config = dict(
    hidden_act='swiglu',
    lr_router=0.0009,
    optimizer='adamw',
    dataset='wikipedia_en',
)
Below are experts of layer 4 (counted from 0) of a mixture-of-experts language model. Rows are named gate (a neuron's input weights, with its number), up (a neuron's input weights, with its number), down (a neuron's output weights, with its number) and show model dimensions 128-159. Each number is 128 + 24 x the weight over its row's rms, rounded and kept within 0 to 255. Numbers have three digits each.
Before each expert's rows: a language model's description of what the expert responds to; "comes before" lists some tokens at least twice as common just after its tokens as in all text. This comes from a sample of Wikipedia text that the model never trained on. Tokens count by the router's weight.

# expert 26
What it handles: Periods
comes before: "\n", " The", " He", " In", " It", " This"
gate0:145131137104144133084123135135111119176147145150157115150115115172118133161137125125126103127149
up0:119156066117112129182159112145134137153093079152126127141110140162120176129120143133105143111142
down0:103132156113108140086185130114126110122142093144126123141145121125140104075082129149165149131095
gate1:164089185111111147151121095119128099157106122127108159153174151099130103142098093106119146148144
up1:149115122158133114136160125145133120123111105137145129132143176137114139130107057075130129101135
down1:124106120122121133116173130137111137127107119166129117123109164144121153105127123156127125143127
gate2:138143171113121104121140126112145134126144122155149121076144183145156149097106154116166135107118
up2:141164120088144126106096126119121143180112114147122145108154114096117083108182123154118107141150
down2:097156087143126148109137126068114131125150160091169098122134154147145125090114143114148128088128
gate3:114116142158109106084112137124112133158125142091108098103140137146165094100127143132135171143133
up3:135139128158111162141120142137095118128138126126137152148118128106111151166151129175159135152101
down3:128159121099097131137125148123143113104096144145125123128117170130143146148159200134158089131145
gate4:167120106110092127119089144123121087154115127118144098137109171150119158085134099154130133110148
up4:194122123142139115112089129154083107157123136134157164105151167119107078117135174148117163116135
down4:130093130123113151099128123130145079132120092120157150163163124141118168121131156160115126122114
gate5:152147111162149111129149141113121093093172130134141097186091110160118148125170144162141149081102
up5:130105147089112164146168141104122141125129140145121154142126129112123076123121133160134147098138
down5:132128133104113118150106151162098143141128129174112166111133141145098109114122153117111115142128
gate6:123148098100124107119110158144091107148117147170102108092135102157150143137096101123089124176123
up6:131146138148110133099095140127108148122160092138129139131154116117086151112138118153163119159145
down6:145140111123114126176116194133129103155129100183152113119127122155155151134087110150097131183138
gate7:130141137139125149142166137085135132126148087104136115144111090124124136070103148116147109105155
up7:116135128106115123147091100170100091125157172136120108127135110193100149145142083146120151122095
down7:146115161140137127121163126101161105160143143144118122127135138102110127106153151128118126141085
gate8:153116111076110130158145105145179132159177143134122126132142113137119095105103148130148114116139
up8:124101129130131134138117103130146096120121154107113155144132094136114101130120098104155160118092
down8:152143114118130134139104141172116106105139060126090105141123134113136177117145130110144121144094
gate9:083146135127103156106100118170138101108134152147124142091162103133116124119143177159139129152117
up9:115136104108135137137119178116090123122136130113132137136110143106138142105122110147119145119114
down9:115124115119119151128136181163119119158128089133102150117145109166146133123101167135099113140132
gate10:127147093145078119104113139134114139160150134150146125109138117132104139175130219106108119115115
up10:124174131095169142163138089124130151124122105113131121124130123114097089133145093171146153117126
down10:164128169138097165115108109144139106162142110123103138117149132153138156113138180112106147120130
gate11:142146112132134140125095145179096119171124068135086148159148098135124129160117114087134117196150
up11:109101151107134165142155070110126131084129158137170129098105159121104116108145154142171160119113
down11:136099145091108120068126136135100124115154070086105159125138106120126112130128196104132144100115
gate12:130129137125101136125130109114131162110158114171129105152179104100058114127132140129145128085125
up12:107153140167146121158164149132146132145139166119141165115108084176138118081183146131146122127113
down12:107129138122076122191089118111121133157122109129107096102121141152138147099121134171100153106128
gate13:140090100107080121136138107138136136160128146146116164116120138134157135089114134131112139139147
up13:148178127136142104140144161153153123108143135131129102157097117110135110161116138092154119103112
down13:135117139166106133123115140145128098140133131164097181139144116092081125110140129169153131116099

# expert 24
What it handles: Spaces and h-pieces
comes before: "1", "2", "3", "4", "ow", "aw"
gate0:140139105113109134141087148133142144152142136137144132098077145130087132121133123110131128094135
up0:107112131128095100119151116174122159121129155107124142109114115145178109109114120143088132157173
down0:191145113137136129123145155105140124135129102075151139139168128163107127120090195111106115112172
gate1:150124138144120099121131137125136101178135119142095160125144132141142116150121114116161150158134
up1:098123140115077138160143072109105152106104142119146124132112145123143108135099122113164133129094
down1:171131145095126135152104131122113107136126135094102125140129154102112119116126097137115139153193
gate2:125175138134127131159092148172136119152154114130137144125120115146174150181085164148143177152158
up2:138097124158177145133132108156163141154178097145150115137139107079118130111103129128106121123099
down2:179138171148130120165124135177128129107114117131132121142076074122109162178115108111119142104154
gate3:096131095163137081143116166115117147151126144105172119106095127155146083104114113126148094104119
up3:093129127108118156127086101137092096160156127085147094136120119114127062107116120184110105094185
down3:112165158146146120159109117130092159166110133118109193122125118104121128163109157146096110087083
gate4:153145130076106131154147124156100102128108161114070117134109171157171135133159121141101128129100
up4:174120097110124109102123118148127092154136077119091132131124112112138120141111118086114133152145
down4:111176105115073140143127108105139155091132184105134133109138142118119157075146101158170116130157
gate5:153089097136120117154129173132137145127125123127089121129093135161148175133122123129146086124122
up5:142162127155132111163166165158119142146143103122133130134110151083171139157145121089149128153119
down5:165173142117152136149106103114130068129140192116120101112175172125123154122187151126147106126124
gate6:127130128117146129140153137089177102086120132082118141132113110099129136115099129093123136157130
up6:158175164140137139128148119138165118103103161143079175182135162088133134120110122083112081136140
down6:151166152073129121147113125158133096141142152123108110121194160134083113156112105111122137144134
gate7:133148121114084130119131060140149109182133093134105127144107121117155119117173127151129123117118
up7:127146107141131168096137118129125121116115175106122123104121105139128111125099126100098138125180
down7:129143120191101117125144148153153122132103139126141145108089115160171112164124149090117149114120
gate8:101130126173086091141127115151137126098112160123114115161109151109160148129172141083109112130117
up8:128166118173131134087140155088126178161112106128123120121127142103128108154164131109138149120101
down8:098081118118134134140113113090100123145117145075137142136166130115114123168096133159124143118155
gate9:148108106154102148112141135128114138131147152173139141122092127147136131145113150168179085080135
up9:144126104124136122134105121130082124141153089097137143155136104155134157144118187116127158158168
down9:104103099089102153128092135194145145125129128092122126124138161117124104120128111167123129143132
gate10:126123100120098112157075104126119119117158150112200112119149142092154072156099133124109125111145
up10:125104159190187140132108134115126126092078099096101129116129167134116172097119110169150147151159
down10:122099101070116144118079099100127117098135107096147162125169123130124161087119161139102154114151
gate11:142143119173119080102113109134147118054108114102091120136139098103124148140106137149087145170172
up11:164108144148165133099171092147102112110129104116157113126146115155148117085094134132100150149141
down11:159146104112133136159138136056121132116137167119117125142148150140149154124141147158135129115169
gate12:122151121108144128120149091133109121136111107112122120136187151130148135121110134118114123186160
up12:111107135141158135111103125117131098130093145110103127144108130126126143110148134132126141133151
down12:128129112182129129141182119183130112111144093121143080119085128118148123131140107133118170130098
gate13:131125119099130150093097104115167154123103169106168104127087160164138117114112095136100145110129
up13:122129143182094107147152122159106108117144137103113167143146157144125103140128144155155114125150
down13:128116158136121128177067143150135147146131143127162136135136064167141143130110148130132136150139

# expert 14
What it handles: Line breaks in lists
comes before: "-", "|", "1", "2", "0", "\n"
gate0:084119080109162072110136086145099089138130148080141165106144146142155120133148117156132115128087
up0:101126153178118107131163081145141149166147138125135140095093161133087110126131093098101131100176
down0:127134143134116137150179132097135097110138154130104111107086095120155123150138100103127148132120
gate1:146144140126121072087120136118119137168158184098083123143107119120116114147116111132170113119112
up1:104127091120111143132095146104132140133132155155136098167164113098093139106119145151114169093152
down1:137060183137135160094138143120145167136125169124158159117114171145129109150115112103122141130135
gate2:140154173150121093144096125154186096128154125148123164186103119110096117128136144132175056119164
up2:123117146144104103134134091117122127112123134140111153134155166156120088109164116102119085142090
down2:105099135149090137191116128120131166098106128144132148122130124132134083095097118126168136098095
gate3:110111090125097114135072095145094166165090141110157115117130144135127128134148102162158139136104
up3:151168136143122107107146167144115122130150116156117102118138108094125119121130157132185066109127
down3:113133137143097112135120138138114117133115141148103143125124107130123185165104091147136154136168
gate4:114090104135094100117138125143121133108138103069134160138117059133121137109093109133102155119168
up4:140100145135147108154108169156125072104110149131126133098103136096124109114134149172114106108159
down4:111088086124154101149109117137108142148124153140109165148174161134135103104107114129128141132121
gate5:147110091119101221110117137098129118120174135136104082159108161144162104157128144131146115129146
up5:128087126141148111150153056084159161130119129169117150079125107125131148153146157118112101135115
down5:107130106152079139173122130148150123125110093141173157119191102134142183134110100132164148149157
gate6:129147116127100091115109124148179119143133155144142115092117140164108136139082136146148113167158
up6:167163151124133128129125151157080133128144149122126165102137133107121117151141200122154153084128
down6:133107154115109139146105148115136160132156165118099135120131143177138110106145107140094088144120
gate7:134118121110128199140117129158142189166144138123196121145081164137119115105145144120128088095127
up7:115134128113125145136176146141096112144127105152130137125155107126147119120133097111125118142129
down7:135129157101151134094166147111138110069115156075147144123121125103139140132142132125170112086146
gate8:085118085149122107126132093168129143140135150098111099130101086106122164140117109141117146161137
up8:198119134134158099121150136114152194132150102122124145126133121110149147121125139110115092126193
down8:190109076131099101136194107116106128174123159102150163121113136146113140118150134127089121141133
gate9:130146120120162123150155124177139098086092120111108174127140124137170135128120100200137133196095
up9:091133147132141150146135131134089132090131121180123109153158069106095142113133139130114139126179
down9:117143167108075119166163126083097147103104157130107107125118119104112089136158101123124152105118
gate10:121131077129102091128109117120113106119126136149094117118107114116126136131166159137138173196097
up10:136130136103084140140138097177069117130141117081154152139107108100130124102124132118108183160118
down10:114144137101096165123077115132148118098124103133137154122121141147137137135163148155114140074110
gate11:111094180118115137119132149147157148145135185121146143147131103105140131131156128109145111140144
up11:137117134114174187147177071151137161129116170116155114142108163123137106157153093103122139123152
down11:137174130082129139107127111130121125176166128124106135123147118110104141089148067095132090155115
gate12:156127151148152159130106099165105155120080081102128147150090109132118141135090140121120127129126
up12:193124126119109148092123156114159151133123164164137100061115170160163157130144150154141166150155
down12:134190101155081117126123154129108184120132115126135154125128133092152152131083097172165123118158
gate13:109153092157112111105138137155108126143151105117180121164071117126155089136125145084116154096141
up13:124121118137159177140145094131139127120110149084094137121084130121145094113177105149125092131111
down13:140124161151137139096141133091155144188128135146109146144136103158123141127167134145131126153164

# expert 0
What it handles: Clause-boundary commas, line breaks
comes before: "\n", " and", "==", "The", " which", "In"
gate0:143089110133127096139117137132129145132124122124146177147086114130093082152119176123108122138147
up0:163123124078115142163068129102118088116106185132122148113107105118137103109113136125099155104095
down0:180122136156098127136141122140136155149139136140113146148133158184104149101167087116075135174140
gate1:127132130125103121129128126132132128111146137128152109137147125126075097122107130143134130107143
up1:080134131196148130121162170145147137139126115104126128128148144111134114125135130101119163122137
down1:114144135148141148115128136124142139109117119127150177123146161151126148173131150124133113110097
gate2:134150120141094109175095138091108106168135087168110117102120141148129133112111096127110130142144
up2:152142114130104106156139150129112150146119138158157144096106110124158102132174160178152153144144
down2:101168082108126105149139081169152118118123150143156110132175077152123098142108153131140139140153
gate3:089114162136134128153111175123109112137101165137123130122124136120138075141134181156128131146115
up3:121144140155116136165132156143120134129089093096114124165125079097102127141179129135128112158147
down3:131134109129147116144156124107161136128157120133130130128143145167150173099107075116128141152140
gate4:142152100099106102110170099142144126142132135132116155156110170111138147143112122074135130145093
up4:152128112129156117093119095116125111156104144134132134117131147128144206104133098134079135076129
down4:097159125125158111103143115148139130142134135165132124131183103147120150115112098162127119135147
gate5:122140111172077121151184107113093123148151104116148148161104127126121089121060162108128143139142
up5:181098083139127100146149109088116115133110108089137093168131090114123121126164134131111137069132
down5:094126157094116124111152147100132132164141116098124117137141076109155123097132096121113117187118
gate6:148122120146108146167166107107103111111146090024131150125092135162178141138130145097139173118136
up6:130150118105123096096139107132164114141113105129101149131113130130119157121119110170131125120120
down6:093086092166126122123124137122130146084121114170144116085122106077134108115098147127086103123102
gate7:122127119176135134105119144160117099124108126130118129109138148124166151115117122081156213160153
up7:119100117130071134126106081174141117160119139126129128125165119182123104089111130101143131115101
down7:174110133170122144171126127137130140132106125119147074121106145131142159126113156138140132138171
gate8:118154072129104118152102171130108109152153128164145108142097092167121103132154126151128118104139
up8:167107135112128139107122120103133134117109149106144179120092153134164148101118153120116150133130
down8:151109109097169157108146103102140123145137102122131118117093120126124108138133129106110152106126
gate9:116118132117168105146097167158135086138128121146143143136112102129083112093132144120097115114106
up9:090180152139137143137097132132104096154115137122113145136151100155090101111088131121081145143129
down9:107146130116139120119138160137096136135135113099102122125198167140146094114152142146105112138104
gate10:162105101145160122117127150100121097124137127077116171124097138105170150141124114124154121187146
up10:117121112129103087101115108103121128185126117118141116115165156134177184113128100128103093116163
down10:139153087133167125166145099143126144103122098130118105108165135194125114140134137133129138077103
gate11:139134139117156112102093102179151103131120162158116123129085110146149121137161128162102146107116
up11:121131129138080112156131134128134155102097176129105121088128106105151058123119197134128100121157
down11:127070105126106136131152089148136123107126132100116156132088115111118095066152182099138131125126
gate12:092102147164113176130140110159095139138103132145118117147122137170082135149156157139135154129113
up12:085126148180123167119166149143119126141185120135130131133112140133102146095127110140159126129146
down12:109150105103152124156133146115118145101120096110120159130094125088130123128103137170080135139158
gate13:127158123127159113128073084115153145138102136117141113123127139150093118108101130119113132109132
up13:099122112126136145119093094119149132150099137142141149110134169144096155126100115174154138123133
down13:136174158097150139105135138106125082131129062147107126135147137120149139154114159125114130122121

# expert 28
What it handles: Relative and of-words
comes before: " the", " he", " a", " his", " they", " it"
gate0:135133104135093104121121128088111116106120098120168135193156111086122146097101117091124120118158
up0:156121081165132105116152148134097084122118100187156116139145089120170096145150133113114136132194
down0:150124132146157122109104148090130127127148142151169132111138121104115142125141118128117103129046
gate1:095167165103166131135138130129092159152129139091104129148137144119082116100107119156150104119079
up1:117124107103169147122129163130100118144135139083116128176144095145129110103091128168173097156150
down1:119127139125126132145130136105084122116117102126165138149143158103108131102113137123113132132097
gate2:149147089125142126092166152102114118103141127100127116139101125137117117155143116093138130141105
up2:115138134133121158130121144132074137183124179117120120152190094132130175156150092122078088155117
down2:146127144124119147107120109128127085151142133115082118127124140109117130178135124118139130145146
gate3:147103132146156095144157174120120154139108129084152137125138145119133090079132141185153139137120
up3:112111094122132086115112148120121129146146125094130139104123109174167116097109070137097114109142
down3:170156147128140127137115113111127151151144121169151145138116099122124127127146103133169128141111
gate4:086115136101103099134115128125144131127143147144148148115146146124143126134147105131119162166112
up4:120128095097162138124108162091091138142138111153115117148111128168118110122097131163144151116117
down4:118146146133151137141100139084127131108151116144174099124116140126093140133106172146131147144121
gate5:141144147132127081136125122135142135135121143118149141142135100095118085136173166118125131101135
up5:128185088153139133089139162091131166127101065137117101138095150137127151142109143172136142101119
down5:154165132128132135129116104146116149099133150119078157116136137103142174102161116115147143178110
gate6:116098129107077177135118121115126135098128085114139136115144149099103125120133121131122087105126
up6:115106141143118136131166078111122154100136122120119111078122149125160130096134144124122124157147
down6:137122124149113103152137108130060121109113124115107120122125131074161131150121103115138139157156
gate7:114119130145131101118101144147097160131139185147095124135084137158096131147170120144152146113119
up7:129097139092110133109143130121109126152115157110140166177137147132140098121122087119181113129112
down7:145101109145161127083105159132116104142147138127183157137113133142103120110138164124156114113135
gate8:132093133185161173107167125148137164166122178134128135135130145155085158110152117101081114151142
up8:092135117151092110175115131108135111125067074099151099111083157125112153158114127113137121108101
down8:147127136136146122122158142095137114133116148076115123116188068169135142136148167116047113139128
gate9:122163127090129161124135110148107135085115123158115150164135114126109062127102127111125122110109
up9:087141159091107124158179139167103165098134106162126149116151167167128127159148105097072130124108
down9:164111129166111106081140138116130112147140123122144149121115127120121051144113126115140158126111
gate10:161152140143107107136125134165118101147134121143119105095148116097158089107120148165123143154108
up10:147137103098107138118129118118091180138129135122116145128113072105133110143122130132189117128109
down10:117140153123133111138102113118110125170143169131090123129141083110102145107133079135200106130176
gate11:146099158120147103120132148148148165121125174159105111119128126144050124096159101167158116151124
up11:127132147147097140092156117074124146137134129080102090101168098138143131116135102155108116117151
down11:112104190123104112094151142127115183106099124118076206156121084116119092129138126178095117133098
gate12:149101140139143128130145150133091112129094103152095107164163138142141080128156173095154166141127
up12:137128149147119147133120102161130147108139146089094170146163155151133112140120087121125150119138
down12:108094094117108119122105166129133147134125120139127147080152109130121123135128120143132131126120
gate13:170134149127105128101120128149109146130112112107090097107181102144139153154121127127144131143140
up13:092138111120115113142131078101166119133135107124141133117085154091101101130132136130158160101111
down13:121120135151138139101076127131116124074151095120117142129130120112142171138122108143146144191145

# expert 2
What it handles: Table cells, word endings
comes before: "1", "2", "3", "4", "5", "–"
gate0:146151102120132151087131187165124131118130106150091061129146132166128140127124060146151083152111
up0:151101129121110125147140130122117129166174146146150178135143110151170098106128144139160098130099
down0:156135142085138124113111145123135102125113101176153127092162145142147150136100102133120136138133
gate1:086148109112149143144105137106091134095143158131080153153117159148116106117133126159121175104093
up1:139096091096123103121100117132082124097128140111140150111094154172137105154149149123143061131166
down1:122111120107099135149125136130139168138125090189146141134148098127081121125145170160139116114087
gate2:196113127142093104139101109143195110170122092129122139126138138127166133148142102096101152099107
up2:129149150116136127166150134144148153140139100107140102132121105115069110112110101088121126104110
down2:120136169083101115065137136146144155161131094112154131118150148135106158154100127150106132112134
gate3:134129150122126105170143157129082144168155113117127133124157104114139132172117153155102152153127
up3:154148147154161130069168117132066136059149095103118159104105132113109137103093099124125065143119
down3:135091159090132141133095098144108131198148136109120131132114102141109116133141093155099132172135
gate4:130160103105115130165129135099135134151165128127126137141128132108104110143109136122151124105112
up4:153170136073152121148123146115132086136099158129095147161075097138091118164111112122106166115090
down4:086136136079151132122138133131102111136114196118125146116160120111149120133149054099160147086118
gate5:208122113138074138112140109133130114082081103116109155175086101113109118108096121147142125124141
up5:134184084097139138094147120129150131111139165136134097108151110138151138129152146154129137143149
down5:087100168118131140146153110146162151114141140103115129099124151135127126114151148115114136141191
gate6:114125130120157159128128153114123055101164168123101094164114142192109146172146126138095155146127
up6:142172129140090122189103152127163143151145123103158138143111120109135151143087158090107119103161
down6:098135124132123133081127106160127100129119140084115109104114121130145119111126108124168113132114
gate7:127136104142097123121164142126141123143112100126129090151173122129117138142101159099148098091145
up7:137070138101125123125169123133108121122161100093114110140104124129146112092141131155122122143122
down7:151122137128137161179107147100137136089132124126127093121124107112112116117156110081102146129118
gate8:173125158092144086149170142140144126176106106097110087134122114125136124110119116105144150137151
up8:119126107101124164166134165156151083121122137108144085126109139116107140123129117109115131116113
down8:137141131075111112121160143141129146107128119128125136128145089123121147183184164133147128166120
gate9:108114127108131101151137162110155139091110103089100070098113099127124112131137088130152108155143
up9:154135172136143148127139100178128134096122151124133047132147110100123117126107145174102078118134
down9:133124141109150125138138134100137144128120137125148121123101153139106141166136206163104127104099
gate10:099103120132098143115087133131106128073154163120108124138107163115112105116125171104143118103145
up10:105100134157110154109158136159143104139167126119117145103131078103130140125187101168119081130116
down10:128123127091131116158124106112140090135114164140129096130094093125153125113125146075139166123111
gate11:095145151096114082156155112143066134104146128137116142096151129091125153169115117132108143162113
up11:147101130122123176139079144101116129126165130121118119164139104138095133155125114103140133089121
down11:111153136130135136107126134099113080113117159143148072127148100107114089127119119109141103123118
gate12:124102116129119134124142128102104106105061101141117147141123088149174150138102128128114136135103
up12:138132125102133158122129105120095110100107117104142138133132127081168169063118100140129144149141
down12:119152107123139141118159119152135138111141128103113126134098111104115173072136121091174119165154
gate13:099091132068110110125122100117097132159142130108136121148117098166150124149171145157133171115157
up13:114080093135136179138151106129115152105166132107109154154145112101081100113144122104126137147142
down13:137144126124137125099095141161139133159120092154093119104096126170163178139091139134148115132076

# expert 6
What it handles: Word-ending suffixes
comes before: " of", ",", ".", " and", " to", " in"
gate0:102122127132112147124106118153141084129122119106122133127110115151120114130095142077110130151136
up0:111126154140127112117102177104107096142101160072110145139148115139110089152104151162132099102142
down0:121139152104157121142173129118120115116130112100154176142106091119109148113140152128135140088147
gate1:140071113108138148131122135103134166119129138123135119161173150097133145126114171139177166136119
up1:098139097156094120094187124126094146169160138100158123155124159141130126128190144106103163118135
down1:109127108120107121154113121139139156162097158172162165120111146144087154118156093168133138115118
gate2:095181128134146094131123107160130125086104105132092130062153145159135146156125122129128149131085
up2:155118138109086159128140067152145142164127130133116101132058051098103139116150130116113102111104
down2:137123131131154140141159108093118157069128121150076128141140150134117123137117122145200093119135
gate3:153047147126121139109144142148146171127131125149125129156100099092140094109144152132121123122096
up3:104129091139152129134148125138105144142151150116145099108115140128130155123157165166156115115104
down3:126205131138111113139115128146132125141137120175097096114155138138121174123112108124166131163148
gate4:141099134165162133121134074158141119118111156104095117109135127110076103129088182124168121085112
up4:152113138127150122133093141150118096095078114130112178131119138122144081125142135145145119135123
down4:111126151127184130141114098092121086104135130116153144154155107158077115160108118161134130119128
gate5:144135118143112165121152142090148144154150161112154167162130133086135109095148123158125162113111
up5:132120087141087150148115142108129116078168127122131154152150113133136133151161130099146142097093
down5:129136099143139125148097135106129136154116122096140148140103093113150131150102131191136137077131
gate6:184140131144111091117121127152126120141158125112107094105142099157121090107135094107137125107118
up6:158181109135134117171105112104122142086115147067112135159138123112164124123096118152126115105110
down6:134177120120147109137161096134150124178138109137137166110098084150156069145105104133149111114123
gate7:102119134121140114149137158142087132097135105099117162135162137136138149131133101094110073164131
up7:120156148113134132127145135093133149108133136142119166134127115119135140153095122120149133138160
down7:093136129126138119110110112149088149070138135172123122136105083082150134116133081128125123175150
gate8:125103099167151161127104130114138125135140145104150122125101121139129175103128115109124151106146
up8:113133119141131082120156125133153133124146112147145112079199089140125137170168136085112105138134
down8:141067138077139166130122127135154161102128151127130135163117108110143126140136143094119106115161
gate9:131106126117134107112091107162151122158116144142125147106088166145128159127156132142102143112111
up9:183141157146136116108138114159123133117165093177113158159126129173140109124135094146119138165120
down9:120124114128155122133115104107187167127124135141162132150088118107146150164127116116114117109100
gate10:133121143153139116078125116107147146137084172073104144155149142146133117120123112092146107170129
up10:143080125125161126093115109140151108130104108098103135150123119094094137109102128142143104169144
down10:113131114084123116099119086161134133084125159133153145130113162126096117113151091141104131137128
gate11:117143123083105130163172100122135099103144161147133161139099109146152147194150173135092135137134
up11:135139120149111104092149136121126125109135130130116076149111134118115118139114119109139124163105
down11:128146140127122136120144133183119141123136130101133093155113126084098097110114077135142129152091
gate12:136114125154140127095105103110108095127097184092132113116140155161116112098135128158171138123123
up12:148149110140129137189126125124156125115092091132136133117180111131104139134126113158135133133106
down12:100095158123109164074116118139131124175150131102155164157136166142112069149161143107131146107096
gate13:130145134133120059114117136127114134173102167128115172115120112092146086131133096162124089111114
up13:120149114098123112126150140126115101120139161119112116137130143136135079111135116133124103122096
down13:090103158143130143102097088129156109153137146184090136136116130134113103139158162116129119091106

# expert 23
What it handles: Mid-word pieces, table rows
comes before: "|", " |", "es", "ted", "–", ";"
gate0:130128156107128131142145112132081167132069109118082143132177176102163174151121115117182109193158
up0:121118117126151148128101095073132088142101100125180133113108141149118136131121149111143155099153
down0:163126106124142140155100100102118123117137117135130110162180104125144127117152131127158123159123
gate1:087113131131126111115114116135124061123132123142089135150164075153163127103170110145164114150157
up1:110122128138155151084070124137138072144156145129154136145118120115142167103104145098139100179171
down1:150150126055132147155080136116105107125110106080128104122165129104104105113118149102108139113107
gate2:133121154144103082110149149115094129119119103108123121135098082173153118151149136134160120154122
up2:126141114120150129163096127151144147143121139108148116118166180138139168075090077136094122123121
down2:127119104138122122114110133165116128149134124131084144148158129099116117098154147095150134138123
gate3:122123118121161108120168091124165142163143130084141122153060159134124151145160136155098147095141
up3:125166138112117147175163150135125120186118093126102159112122100116135160142121129100126172170144
down3:085192121086130132137130123105153130126140112162169142134131130152094108133145147148129154114134
gate4:083130136136107129130093144141110103129112115159118139135122131181105128112131129120151105128128
up4:106135126116153160070153120120084165115137119159081154136140124199126152081135135114143137139128
down4:119165141147129129134122131136147147108124086123149122116118101132112126122122079137086134124183
gate5:137136105156120100148170114125140124130165100161117147199155117176130136096126157097135129139125
up5:163105166135155120131085154111180140144158133113128129105121172124139106127095155158042101148096
down5:152118113114143143107104095105127121100126124170106125128119157105094138120150141162168105133107
gate6:131131095133134169144168174103110142188125102072132128144133152168161112114156061134133143126133
up6:129126138114144103109132158124100159124152122108093125125116138109118160146125080152113129143151
down6:106101139105160125105087119113131154092117146126163136147147143103070119118130153157114110117114
gate7:127147113113107103164126144145102124137161135133141146113113109165145141187183155122076151117125
up7:149168114141085146135167129137110150146093131144108097117128142173173152154136135094115127154123
down7:146159132079099132133089109155137114099113099132146121137131172116127109079181127134085106121143
gate8:108122095131086114125096106106129118094141128099100127118115119164101129065139107115116125096101
up8:121129124136160128114155145108094138138113123134153135136095121137120133144134082103162125126129
down8:152128104111147119156149127138094204185131118129141149129137112128121116090165150120101116133127
gate9:116123163110141164117132139119111105126099138122121058174147130134115118148117122154157136138107
up9:139123162170101090160109125156144113170157100138128141154122092155153125155138133105136113159154
down9:131105145181139146149137112140109147142141121125100118146139140103157136144123117106180105147114
gate10:089164113132129096105116141159105126143106155134078109149175163132160154145083099126152112146127
up10:127129146143153126128149116082093170124152143148131117136157121133176128115131131131128153123098
down10:124082139130096131166129140157126122110123103099084133140133121140132122144173151172098119071103
gate11:142126157146114129094141149142069156140147097097144098120141122074140158131103119140148122136131
up11:110089111106145161082136140118111152108127091086147127114125126092113116146123129155151147091137
down11:131131096101121120116101153105137150068130106169174107127126161130117123132129131133167146173162
gate12:131126112127125151123174122109109129154127145122157111143126149154111116147156120099121120140154
up12:117150123137135110098132121140113106121121135136084122101122136160134117122120126138142154139145
down12:118067117151143120071132146150116138115123142122127132156141175113120091124167156137101104167090
gate13:141151154095105151124099089123155080120084146148116181129125153110122129149060102121128134145130
up13:083122152115147120105159119125113135134138099124115073152157133141141124065113140134150136110087
down13:092176138138153137137101090125126097098122137147129108162173085121150098158122080132138120155126